Experts of a small language model.
Experts: 32 experts in each of 11 layers, 240 GELU neurons an expert, 1 pick a token, a sigmoid router.
Training: a variant of Adam for the experts, 444M tokens.
Below are experts of layer 7 (counted from 0) of a mixture-of-experts language model. Rows are named router (the router's row for the expert), up (a neuron's input weights, with its number) and show model dimensions 0-127. Each number is 200 + 40 x the weight over its row's rms, rounded and kept within 0 to 999.
After each expert's rows: "comes after" lists some tokens at least twice as common just before its tokens as in all text. This comes from a sample of Wikipedia text that the model never trained on. Tokens count by the router's weight.

# expert 1
router,190,160,208,183,121,203,144,276,282,177,164,168,135,203,134,112,155,263,185,251,263,237,178,203,232,209,204,235,207,139,226,197,240,205,153,200,204,106,128,175,205,180,169,229,297,221,215,236,192,198,291,178,181,200,199,235,222,172,76,219,249,201,242,230,247,184,211,223,199,157,214,254,170,189,129,225,264,208,183,193,174,218,253,179,202,217,198,201,202,215,163,301,169,196,179,178,226,191,234,215,160,260,232,207,145,216,204,182,180,213,188,209,179,257,267,209,242,245,170,193,162,217,181,236,139,161,140,222
up5,223,194,198,223,286,237,195,179,220,176,202,193,224,210,233,287,227,106,188,176,298,161,198,180,214,215,164,209,178,170,261,200,217,203,40,227,250,180,202,218,162,232,190,182,247,196,232,219,207,285,213,191,225,221,195,146,167,213,180,232,174,191,243,256,154,232,188,97,169,238,212,214,125,206,130,222,236,112,192,167,146,186,155,131,239,171,223,178,218,242,253,242,261,224,192,212,182,188,134,170,255,198,210,221,235,142,222,179,263,199,222,214,199,195,196,199,140,167,176,213,186,224,195,207,185,100,219,187
up6,182,235,241,155,145,226,243,172,219,196,215,217,174,203,145,252,180,194,285,211,235,217,212,182,165,226,105,176,159,203,159,184,199,193,259,215,218,209,166,145,198,150,214,212,270,182,201,187,124,205,266,158,141,239,208,184,219,135,211,261,233,279,232,248,164,189,207,234,183,225,201,176,185,176,210,282,188,173,183,152,96,235,232,135,92,133,210,214,311,206,179,214,161,194,137,160,229,252,230,178,165,181,149,242,182,182,230,178,181,182,212,179,202,213,192,228,269,147,253,224,213,199,284,180,156,203,146,224
up7,171,212,155,158,273,226,97,225,248,209,249,190,180,271,173,191,235,198,173,173,282,136,182,247,177,199,169,272,166,222,136,207,208,161,149,181,230,185,241,195,210,285,173,284,155,143,222,245,140,221,203,165,195,148,190,153,160,230,182,202,220,220,195,230,170,137,254,221,155,194,190,311,220,231,205,193,205,238,272,225,267,193,240,251,173,190,164,221,192,200,193,175,287,212,196,163,182,208,248,221,222,194,163,168,197,291,231,121,235,217,192,180,183,213,216,227,192,217,167,155,220,165,193,197,96,182,137,194
up8,243,208,181,202,175,184,174,199,151,192,233,177,202,242,184,312,175,206,135,236,221,289,224,183,137,180,147,142,198,238,200,211,194,240,209,231,190,187,286,200,236,158,225,141,221,181,166,151,230,162,269,219,101,150,200,212,172,216,188,187,191,179,231,258,169,224,242,230,278,160,125,244,198,172,253,236,217,130,203,199,169,267,183,183,138,159,168,192,223,217,206,213,221,286,183,187,182,152,262,235,155,268,307,208,204,187,188,176,253,183,182,154,185,202,150,217,191,244,276,198,153,169,218,176,253,243,141,184
up9,214,240,204,181,197,189,190,161,136,181,268,157,144,152,202,195,200,196,221,220,226,163,172,182,250,178,174,221,181,197,177,219,225,191,194,206,167,203,236,205,187,200,190,246,193,172,192,231,177,265,168,204,219,121,157,173,264,217,224,215,96,195,233,304,162,173,228,213,229,291,271,278,220,177,170,157,255,202,193,222,245,122,288,144,173,188,212,243,221,174,246,114,197,147,191,192,177,223,212,140,117,236,171,237,127,243,227,172,189,274,237,172,229,211,147,191,169,192,219,192,141,181,207,219,292,228,267,138
up10,207,161,209,153,300,214,239,175,173,203,186,189,168,169,205,225,205,184,224,194,166,206,237,186,199,209,196,157,231,187,176,236,230,246,92,188,264,213,196,196,143,266,183,234,291,284,208,103,173,189,212,277,201,222,218,244,206,170,164,167,163,167,240,124,251,200,184,91,151,193,221,236,231,151,102,177,204,163,205,183,267,200,236,213,264,198,174,237,207,283,245,198,206,164,164,220,204,198,128,94,150,220,224,244,165,174,244,199,223,250,208,243,171,201,209,216,205,196,162,219,232,186,179,136,179,160,171,209
comes after: "0", "1", "3", " |  | ", "L", "|---|---|---|---"

# expert 3
router,210,143,219,237,147,202,214,258,251,192,194,179,232,169,127,170,206,248,198,207,279,240,237,201,208,206,216,211,194,125,218,262,194,151,152,246,132,91,185,142,257,202,218,169,228,205,185,288,224,200,231,200,195,173,178,276,152,190,137,206,229,171,178,255,255,147,204,210,252,170,81,277,198,235,171,208,271,174,227,214,222,191,208,195,206,200,255,149,152,245,256,251,258,168,157,201,226,177,277,247,216,241,219,230,240,174,233,151,185,241,196,187,179,192,218,187,218,259,206,150,139,194,153,245,200,173,242,189
up4,273,145,189,222,222,200,188,190,278,232,207,192,189,234,228,197,210,215,171,222,238,227,171,91,130,248,176,233,242,205,226,246,233,239,135,188,125,190,212,190,184,149,240,180,176,306,163,183,206,255,243,215,207,169,152,199,208,228,187,180,223,146,158,188,146,159,163,198,169,152,215,164,144,177,228,186,145,196,215,158,223,236,210,236,164,226,173,109,261,148,187,207,65,219,222,220,215,166,190,268,224,169,210,247,158,175,180,134,179,265,208,239,181,226,294,223,168,167,229,258,215,139,216,230,213,214,203,142
up5,251,187,218,228,222,216,179,201,225,143,183,234,151,218,163,212,176,173,245,197,179,158,140,200,171,220,133,236,223,202,228,321,205,199,177,216,275,209,211,173,202,186,213,290,206,176,156,237,198,189,204,185,171,275,229,226,254,182,205,193,292,249,278,242,208,178,183,203,279,208,188,207,241,183,175,218,202,175,206,111,215,135,234,213,172,151,277,163,265,227,203,201,216,145,186,196,208,206,300,175,230,241,199,166,156,196,204,235,149,104,221,135,211,192,208,194,199,204,238,291,126,255,207,148,206,131,140,177
up6,201,188,154,208,115,204,199,245,243,183,144,217,204,174,246,252,273,222,193,168,153,148,183,266,197,253,161,142,196,144,229,229,254,196,211,247,160,160,137,136,144,192,173,225,285,147,238,181,209,259,253,165,179,229,150,256,263,193,196,188,153,179,157,216,203,254,203,186,172,236,205,191,200,217,199,211,243,206,219,236,156,213,216,159,187,180,198,188,218,187,188,168,163,185,207,179,132,192,240,205,213,168,311,182,184,304,229,166,234,164,216,205,105,204,228,181,122,236,146,158,311,220,181,135,218,239,160,204
up7,293,148,228,238,168,175,158,137,270,282,149,163,164,240,260,176,219,229,213,216,205,180,231,123,209,167,151,194,199,241,195,176,214,159,152,130,236,171,184,210,153,231,206,164,123,172,219,217,160,200,194,203,198,196,181,216,186,254,255,187,179,132,277,168,158,262,241,235,224,169,194,262,291,178,244,178,246,219,188,188,190,221,236,232,214,180,124,310,186,170,269,242,139,215,205,226,158,188,144,213,91,248,238,248,207,182,220,178,184,197,189,208,242,222,232,198,160,155,175,229,175,203,233,193,175,228,194,135
up8,251,272,217,270,163,168,173,159,156,218,233,132,198,196,223,222,236,170,211,202,217,182,120,176,229,184,223,249,198,242,186,303,234,252,195,178,206,178,222,147,148,192,253,190,203,214,206,238,233,202,187,201,199,205,208,193,250,202,155,179,186,248,239,213,104,226,201,125,208,264,201,131,176,210,113,177,245,235,194,179,197,243,162,141,184,279,201,258,221,219,211,188,90,221,196,246,167,170,172,271,201,212,187,128,179,178,162,270,189,178,210,270,198,224,160,162,188,283,184,180,171,246,244,218,227,197,146,100
up9,207,224,273,260,214,192,167,219,227,206,209,150,201,239,154,232,196,200,214,242,233,215,224,234,234,273,205,272,181,134,273,207,196,190,139,260,159,156,167,179,144,207,123,203,196,199,227,148,156,271,190,166,217,253,152,249,198,242,204,172,247,219,255,155,214,180,171,164,221,226,211,107,180,224,119,222,175,177,213,171,218,223,196,162,179,220,245,236,145,121,202,290,219,242,231,165,226,232,175,289,234,213,202,109,219,178,210,169,199,152,173,165,162,169,224,235,139,256,206,180,221,263,98,243,210,195,207,155
comes after: "\n", "- Phylum", "- Occup", "3", "RHP", "- Order"

# expert 4
router,166,203,213,206,196,200,154,243,269,203,181,166,216,249,151,124,245,230,160,246,227,251,184,233,257,194,188,182,206,227,164,221,229,191,186,228,123,73,162,203,242,218,192,208,234,235,250,244,157,193,224,173,172,255,182,202,220,107,128,201,208,219,223,125,189,133,194,186,241,230,218,219,214,186,175,164,218,233,219,169,248,239,213,169,159,172,153,191,179,173,199,267,218,191,186,202,208,211,200,248,148,198,230,253,246,218,282,268,214,305,200,209,138,221,224,111,183,216,193,238,89,240,145,242,206,157,149,170
up5,201,214,205,177,117,251,179,196,209,226,148,231,191,180,147,293,220,250,217,142,222,247,197,185,204,175,267,194,234,194,208,238,197,201,218,160,234,238,185,196,114,259,170,218,207,233,193,205,166,155,169,223,149,221,234,241,223,215,210,194,254,133,251,177,231,179,196,191,228,160,198,226,227,200,234,180,174,215,221,289,187,183,200,179,260,188,237,209,217,195,220,248,145,208,264,221,223,166,172,271,202,193,230,214,159,178,303,223,187,153,239,156,132,166,246,183,31,213,246,220,249,176,193,174,116,233,111,216
up6,195,145,182,260,186,172,187,222,217,220,266,180,210,244,232,218,182,210,205,236,211,174,248,160,245,204,127,221,217,224,161,226,227,153,140,193,129,200,179,215,231,200,202,148,238,264,145,227,197,169,268,188,196,81,174,227,163,160,169,170,210,196,106,234,178,190,115,225,188,148,168,194,228,127,247,103,229,195,168,262,214,159,300,235,147,230,236,111,185,251,169,252,167,140,255,201,204,175,221,204,191,282,260,237,186,163,268,184,205,235,250,231,211,208,212,174,216,203,279,190,203,202,180,208,211,213,185,203
up7,138,245,180,158,162,172,178,160,197,243,256,241,188,180,235,163,195,212,110,234,197,173,198,192,146,216,260,159,199,207,192,190,236,135,224,176,178,196,193,288,215,136,167,231,235,188,207,234,166,237,255,196,206,250,154,191,185,207,182,152,279,221,174,253,231,193,190,157,226,185,173,206,152,224,119,271,223,206,243,210,232,186,211,182,198,197,260,137,140,154,205,167,278,172,166,202,261,157,213,198,235,218,206,212,170,276,159,176,176,312,136,202,187,241,206,197,190,234,277,112,258,183,86,252,194,191,221,208
up8,256,204,224,160,197,161,195,277,213,225,161,171,201,178,165,162,146,174,177,219,140,237,184,182,156,239,267,241,180,133,212,186,225,187,192,240,146,180,170,215,151,220,238,244,243,215,242,143,176,145,305,185,213,180,149,183,238,255,171,115,164,166,138,207,198,224,235,183,246,230,197,219,248,168,176,189,230,128,169,219,183,205,163,172,221,232,232,186,256,156,240,224,260,231,186,161,204,188,218,204,250,205,276,235,235,203,183,194,167,250,182,227,188,196,255,274,285,190,124,166,242,224,100,176,234,90,151,193
up9,186,212,202,182,154,234,219,214,225,123,172,173,187,274,199,223,151,191,222,163,259,223,272,199,238,170,161,193,114,157,196,178,200,229,122,250,234,172,222,113,237,271,234,250,177,168,182,161,231,193,227,148,214,259,206,189,137,204,223,162,178,223,125,165,232,154,263,188,204,203,182,289,203,188,241,190,205,139,176,265,195,188,145,175,234,148,210,135,222,228,264,223,210,189,198,130,214,186,188,230,188,192,225,218,162,271,211,154,211,182,222,194,153,266,202,136,202,234,214,269,133,208,250,304,220,197,253,130
up10,267,223,209,166,192,137,143,176,210,145,214,170,184,239,189,204,172,211,167,161,181,235,162,169,127,211,231,186,185,226,133,231,232,173,228,228,203,234,238,201,211,233,152,223,208,133,152,249,164,162,187,210,154,223,138,257,165,243,206,271,184,239,194,255,209,189,291,146,213,186,275,191,182,186,210,215,184,116,159,146,190,236,235,208,195,205,161,182,274,187,238,178,213,215,271,83,236,251,183,252,230,194,317,163,261,196,204,267,229,187,204,221,141,251,237,203,168,224,158,140,176,165,212,176,164,231,152,139
comes after: "\n\n", "\n", " | \"", " \"", " Mc", "==="

# expert 2
router,201,200,188,206,191,178,169,164,211,215,220,180,156,196,161,173,192,313,150,272,236,236,224,177,206,221,223,226,194,121,199,269,245,213,177,223,198,55,208,190,239,190,231,247,263,185,242,235,174,223,221,168,192,195,221,218,233,188,109,184,244,141,237,204,253,216,215,175,207,195,196,230,180,226,164,180,270,152,215,213,181,216,247,143,153,198,217,93,175,240,263,248,229,185,201,163,211,115,287,172,183,246,207,191,188,236,253,182,180,289,284,167,178,221,250,154,224,209,170,207,234,190,183,216,134,173,166,156
up4,185,203,220,215,183,135,196,244,213,139,216,228,149,203,136,164,181,220,248,191,235,153,152,178,221,257,167,171,204,206,284,124,181,222,160,192,203,172,284,241,194,253,180,220,191,187,203,234,164,183,170,246,188,210,242,151,205,272,249,262,163,127,216,238,166,234,132,224,172,197,231,231,119,123,155,144,126,185,183,111,200,224,183,196,257,207,238,235,198,132,198,240,170,265,168,242,204,212,272,207,245,224,243,176,202,238,109,155,180,151,231,290,178,154,189,197,212,185,186,198,244,208,240,265,196,245,214,181
up5,193,195,209,190,211,265,252,163,206,209,174,169,262,243,250,138,220,193,212,214,213,244,230,224,139,138,196,176,183,191,221,252,255,237,211,191,218,228,181,178,232,155,196,220,217,208,305,191,203,216,199,103,193,212,87,230,160,186,189,212,241,201,266,194,289,212,183,243,172,156,158,218,200,200,236,153,99,122,146,243,242,221,162,208,154,279,208,208,121,233,231,181,242,173,194,238,228,219,237,123,143,202,216,227,137,195,268,212,144,180,206,193,114,249,187,179,182,211,240,237,208,126,196,228,191,174,172,155
up6,216,113,221,218,224,209,250,189,196,201,166,243,157,223,214,223,217,185,250,288,148,161,213,215,128,232,209,223,215,173,204,322,251,213,226,174,247,196,234,219,126,226,198,186,212,191,148,192,177,172,285,203,161,175,271,258,148,207,188,85,123,175,203,224,165,210,146,127,204,221,204,203,143,209,163,119,254,163,214,189,159,198,165,186,206,202,219,189,230,210,231,172,204,209,251,193,202,176,167,234,176,221,188,224,138,184,188,237,294,144,274,232,201,178,196,223,143,127,182,229,223,201,114,270,203,164,201,213
up7,188,110,229,276,175,134,198,250,170,154,205,207,139,213,164,223,204,208,209,254,148,227,212,194,164,227,255,201,171,185,212,242,188,243,121,179,227,240,200,246,151,176,122,152,188,178,157,140,237,103,300,293,166,157,254,169,222,182,178,173,173,269,158,202,224,152,190,217,145,182,223,203,236,194,163,193,270,162,232,238,188,224,159,189,139,150,183,224,204,252,155,163,174,242,284,205,165,190,218,229,216,214,225,184,169,287,173,175,169,229,200,199,260,232,230,188,155,132,198,233,230,212,187,192,143,222,244,146
up8,241,211,180,189,194,248,254,255,176,178,150,278,192,181,219,173,218,274,163,227,163,236,211,193,181,157,157,172,188,202,294,161,222,224,160,152,201,178,238,182,196,229,264,256,215,275,212,235,211,181,159,149,230,161,202,135,177,151,256,196,248,220,182,209,146,186,167,324,151,204,184,229,267,235,159,211,199,84,238,230,297,194,160,164,177,197,158,233,130,190,216,241,218,232,202,127,222,160,191,144,183,210,205,191,127,154,192,150,207,218,148,241,167,210,250,180,158,223,242,250,200,202,206,201,210,220,126,163
up9,194,118,236,275,189,125,182,239,213,129,162,172,210,257,200,189,205,247,119,210,231,166,166,232,225,196,135,146,232,204,134,174,203,200,170,171,194,153,234,234,253,213,152,299,240,189,182,201,200,201,122,196,141,244,240,210,214,217,215,193,249,189,243,227,186,221,188,205,160,188,240,202,145,154,172,139,225,218,192,122,246,169,198,182,192,219,210,186,152,132,248,263,196,248,123,184,190,214,227,225,219,232,237,154,265,208,217,193,199,320,216,151,189,220,223,174,245,127,183,138,158,174,232,138,124,221,218,164
comes after: ",", " | ", "1", ".", " | .", "% | "

# expert 9
router,186,146,264,218,179,210,181,238,270,185,176,163,177,225,138,159,178,256,160,258,237,209,211,195,237,200,217,240,176,152,223,256,237,183,126,255,227,104,139,213,216,178,180,212,237,271,193,259,168,210,201,209,150,158,206,251,201,195,91,176,237,179,217,257,247,146,188,192,247,183,174,209,203,229,142,149,248,193,285,231,212,168,223,186,223,240,133,198,200,162,173,213,195,199,236,144,253,179,251,212,174,245,244,209,183,236,280,206,207,267,273,197,175,177,278,157,212,285,180,184,147,213,121,229,189,154,174,178
up4,158,149,188,151,225,191,193,226,231,182,81,163,183,189,152,220,224,218,247,189,155,224,234,242,142,90,218,217,163,203,153,243,240,219,213,251,170,191,226,201,161,264,203,232,257,170,235,252,160,228,199,225,139,181,128,217,191,137,177,115,160,198,259,245,178,165,222,157,160,176,235,210,211,273,180,143,213,124,207,207,204,203,266,216,226,189,201,165,216,175,234,206,170,188,207,170,241,179,162,196,220,246,127,230,163,212,272,198,249,284,275,264,201,226,242,154,132,223,184,159,199,241,245,183,165,150,148,173
up5,204,215,177,162,144,222,231,185,256,150,185,251,216,209,182,184,116,208,224,222,216,196,192,138,202,148,188,193,205,236,146,212,224,252,224,274,219,220,106,255,265,177,198,202,259,228,226,252,152,262,242,248,213,146,214,259,208,195,198,160,197,226,173,278,205,187,206,227,211,198,109,185,202,204,196,158,266,226,256,198,190,167,237,248,187,162,151,141,236,138,117,137,180,271,222,217,261,158,217,121,222,268,177,181,221,253,214,215,249,257,207,188,237,235,124,186,142,186,251,206,204,159,146,140,164,157,190,197
up6,177,204,228,196,190,195,159,168,135,161,169,110,194,176,209,240,290,242,232,135,180,208,186,188,210,257,249,243,259,178,159,202,225,173,215,165,162,194,321,167,135,265,269,116,251,172,208,174,208,140,184,179,213,197,229,204,169,224,236,208,285,208,207,154,185,196,234,228,244,235,221,186,186,120,197,188,200,226,227,145,230,226,179,177,236,215,162,219,135,219,285,273,196,244,229,174,139,140,236,213,223,205,190,162,161,196,125,122,175,193,163,231,191,208,223,211,296,144,204,133,192,206,208,226,176,206,159,211
up7,174,179,163,138,120,155,193,206,245,226,147,156,252,212,250,171,219,241,267,182,233,238,258,165,277,206,269,181,244,238,165,208,224,183,231,228,155,234,238,160,145,224,223,192,211,134,183,212,212,179,146,142,246,189,208,150,237,183,117,247,243,233,243,184,181,233,234,232,114,231,168,241,202,243,134,263,117,239,209,154,186,218,228,191,141,191,230,155,225,225,256,175,191,214,188,258,209,172,191,238,275,142,143,215,290,169,211,122,236,165,220,183,245,218,215,209,221,196,187,145,204,146,243,164,177,226,189,247
up8,142,210,192,174,242,166,197,253,178,215,162,168,214,249,187,173,197,177,216,284,224,243,182,197,190,219,182,135,112,231,184,57,192,153,233,176,219,207,154,222,246,158,259,194,189,247,226,256,192,184,187,242,181,202,222,151,244,173,190,179,138,268,229,197,193,287,203,202,156,267,230,186,236,201,239,197,249,211,152,255,215,167,230,213,233,180,273,212,155,219,287,162,226,209,214,167,177,167,234,228,172,281,216,226,210,210,229,237,250,179,85,155,223,122,227,172,183,175,143,217,249,129,194,231,179,195,219,158
up9,153,221,181,218,203,333,204,132,219,223,140,209,138,196,132,235,150,200,168,183,143,179,152,212,199,201,105,170,258,230,198,150,205,212,227,212,142,208,213,218,239,235,210,247,227,194,153,138,175,256,156,209,168,198,248,268,192,202,166,166,190,321,214,258,126,170,186,127,222,217,223,202,213,234,169,213,206,170,206,193,106,193,257,223,189,214,203,182,187,225,177,183,155,237,177,171,237,173,253,215,123,198,186,221,215,279,175,211,264,274,179,226,226,171,214,124,143,223,249,176,216,213,185,153,186,177,245,173
comes after: "^{", "7", "3", "2", "4", "6"

# expert 31
router,220,178,247,266,124,174,208,227,196,211,130,189,222,226,122,166,163,308,198,167,257,181,252,122,185,286,216,232,173,123,194,228,280,187,168,223,189,145,148,185,269,223,212,268,211,237,219,182,186,164,171,157,183,211,175,209,236,135,211,215,192,146,216,266,298,187,241,207,229,191,101,233,162,191,151,199,239,226,179,204,231,240,276,222,203,256,171,132,165,206,205,211,203,232,188,155,220,178,232,228,189,176,209,223,157,218,186,187,184,230,205,123,167,243,241,221,175,224,149,165,154,206,161,233,216,118,233,185
up0,128,159,197,189,136,249,169,268,209,212,113,196,201,320,228,131,249,241,187,214,182,189,256,138,114,167,241,200,199,193,139,195,197,231,189,198,182,236,192,193,187,231,206,221,161,171,220,230,152,179,223,194,156,177,220,198,234,167,229,118,190,220,135,235,259,113,151,228,168,254,213,292,221,258,207,192,287,156,258,203,207,221,136,224,185,178,198,143,173,208,200,203,237,194,230,161,158,170,206,268,241,224,227,153,167,196,274,221,261,185,179,187,143,219,237,208,202,211,160,140,179,170,167,164,158,150,204,153
up1,171,233,243,213,268,149,169,186,141,204,190,164,175,181,188,273,206,180,92,201,182,215,228,252,235,193,180,198,154,193,210,226,127,240,194,217,223,175,197,129,181,151,139,211,309,227,213,233,188,216,158,170,198,228,255,265,185,235,184,183,168,165,205,237,164,217,213,242,246,257,213,213,188,219,158,172,205,273,171,230,128,195,247,224,199,156,237,123,266,181,208,205,261,222,236,214,162,195,197,160,125,172,158,207,134,248,230,202,155,232,249,206,152,140,238,202,194,292,170,248,268,257,127,151,169,164,189,235
up2,182,113,220,274,195,233,227,191,191,204,152,220,160,229,198,145,183,243,195,210,185,208,160,236,232,174,167,263,178,165,153,203,223,261,128,183,302,210,191,157,232,231,229,249,250,256,162,139,192,178,204,221,183,149,218,207,137,156,196,180,233,173,204,214,210,246,188,181,169,160,208,231,193,162,119,210,246,183,223,207,218,135,194,204,232,169,286,256,193,203,143,176,184,233,191,174,269,126,213,155,242,219,261,209,153,126,264,193,245,320,197,188,202,182,229,142,181,303,182,192,211,193,165,165,247,224,190,129
up3,209,132,223,249,221,156,199,173,185,180,200,186,170,248,184,207,250,229,185,158,119,195,207,259,202,216,139,264,236,200,121,186,227,273,145,235,237,217,201,155,248,219,155,247,275,265,249,203,218,195,240,265,164,144,216,182,137,175,223,192,209,199,253,213,206,220,204,214,221,169,171,265,168,114,169,218,192,211,238,168,156,229,237,186,146,176,234,174,182,205,180,219,230,102,103,169,196,184,225,223,221,244,210,226,242,224,182,166,200,265,172,262,153,227,248,124,256,270,238,141,208,155,196,172,194,289,156,231
up4,223,243,168,213,254,148,232,228,208,243,237,203,158,173,300,191,225,180,209,195,282,215,110,230,149,218,245,284,139,258,211,218,184,230,144,158,145,200,203,178,230,254,231,239,184,236,242,189,198,173,212,262,177,223,118,178,246,266,219,129,229,212,184,151,241,228,172,258,159,162,163,169,239,121,181,176,179,226,230,111,125,200,184,228,204,203,206,264,189,241,184,271,236,163,245,229,193,219,159,223,213,184,227,181,203,160,168,171,186,203,222,174,169,214,205,200,156,184,164,218,148,204,176,312,151,146,204,136
up5,248,154,123,187,211,185,175,185,207,176,252,206,183,160,190,228,122,206,226,205,269,206,113,203,211,212,170,235,203,230,198,210,247,174,181,254,139,155,208,175,281,179,225,226,104,193,213,213,218,229,164,209,210,163,222,324,173,236,191,188,272,163,179,140,168,134,215,164,212,209,187,229,153,281,199,215,301,207,189,240,194,151,186,257,193,185,209,178,232,149,115,207,109,279,131,175,219,180,258,255,229,166,219,187,164,159,222,177,219,179,192,238,230,192,198,164,208,277,179,236,200,214,258,190,158,225,205,145
comes after: " |", ")", " |  |", ".", "==", "==="

# expert 24
router,211,154,192,252,184,200,190,226,245,211,245,209,151,222,161,187,220,235,133,269,224,271,202,167,204,200,231,224,169,143,199,274,313,202,222,247,204,69,172,161,217,223,249,204,240,176,229,277,185,199,184,196,241,155,168,190,220,187,176,210,199,162,201,243,267,217,207,174,201,187,123,206,204,191,189,226,206,120,219,188,182,199,217,168,195,213,195,142,153,178,220,298,151,204,231,179,271,119,227,196,189,192,220,190,238,221,214,180,202,245,285,152,179,250,284,171,182,230,210,117,233,193,170,224,136,153,127,150
up4,216,84,213,195,185,191,121,247,205,248,161,118,158,144,253,173,223,230,137,258,194,180,184,205,180,133,167,160,164,247,193,186,221,230,149,168,304,219,217,186,287,231,239,181,219,162,308,192,129,203,133,191,192,204,223,259,196,239,117,203,199,255,215,176,173,215,177,170,192,222,203,202,204,246,98,186,240,173,240,192,263,157,187,193,222,260,208,225,202,175,182,227,217,271,177,175,175,148,218,211,217,175,189,228,179,200,203,212,226,256,187,215,200,203,150,209,224,227,164,178,177,245,161,115,210,251,253,263
up5,223,116,218,129,256,191,183,166,182,148,219,199,170,251,252,225,195,253,174,259,273,225,170,242,225,249,321,229,203,167,205,112,257,216,202,264,176,171,158,136,167,184,256,147,213,221,199,231,137,254,206,110,207,220,239,218,172,174,172,148,240,218,199,177,172,203,200,164,231,116,133,180,186,245,188,171,227,222,188,140,153,217,188,200,230,259,221,194,192,201,162,203,277,241,244,257,241,202,201,201,197,188,191,169,236,167,250,173,168,191,213,159,104,262,246,243,213,134,218,168,234,239,177,151,199,186,185,219
up6,212,235,224,128,143,142,218,118,233,165,211,188,238,308,163,204,230,196,171,172,141,226,148,230,298,251,207,170,228,176,208,164,184,229,246,222,200,195,208,172,222,301,272,206,236,246,215,193,192,203,186,230,193,196,192,198,160,191,226,210,208,201,251,177,124,133,232,183,186,242,134,245,231,142,241,254,181,132,180,180,159,204,167,188,234,182,227,192,206,224,207,213,208,109,176,137,241,203,217,215,171,224,190,240,267,197,232,286,229,181,184,121,149,230,246,189,150,231,205,279,124,268,190,195,161,166,219,168
up7,171,157,208,209,144,176,164,155,230,173,252,186,319,252,146,192,246,198,192,263,206,184,196,192,225,277,169,198,217,142,155,222,229,141,173,187,198,142,179,149,165,139,163,146,215,259,176,267,248,184,187,221,147,228,307,249,167,166,195,139,197,266,192,185,181,198,192,180,163,151,191,195,212,151,208,237,208,207,229,213,255,217,266,264,223,203,185,234,243,226,166,186,175,196,135,266,181,173,217,247,179,228,179,272,169,144,207,193,203,298,175,117,224,194,188,220,231,232,244,178,210,201,306,195,219,252,217,169
up8,221,296,183,210,163,222,200,180,229,174,190,200,159,222,136,319,206,192,196,213,252,287,202,177,247,199,204,159,224,230,232,251,232,220,153,171,195,86,230,143,181,161,199,177,168,162,160,164,185,254,250,201,160,264,169,182,247,230,163,175,215,226,201,217,199,179,214,230,154,171,200,200,179,216,212,129,150,165,238,142,218,168,168,198,221,207,263,189,215,233,201,210,178,175,223,232,231,273,165,188,243,267,257,231,151,305,140,233,250,168,171,180,236,203,250,127,223,153,186,247,207,92,218,142,221,183,199,232
up9,165,175,181,224,200,200,190,134,229,210,211,190,210,228,167,209,185,184,195,132,216,146,233,255,198,209,291,223,233,217,210,203,204,237,151,256,193,102,182,192,240,266,119,167,317,177,137,167,232,163,266,192,205,149,252,180,227,278,146,183,265,207,197,242,149,191,215,166,186,171,199,251,196,178,163,161,214,210,221,222,237,174,250,243,265,221,194,109,284,262,217,167,161,193,184,204,170,176,223,197,120,209,193,244,170,174,250,79,263,230,214,214,188,168,234,180,187,230,189,200,182,184,145,209,145,221,241,194
comes after: "°", " ", "-", "L", "M", "_{"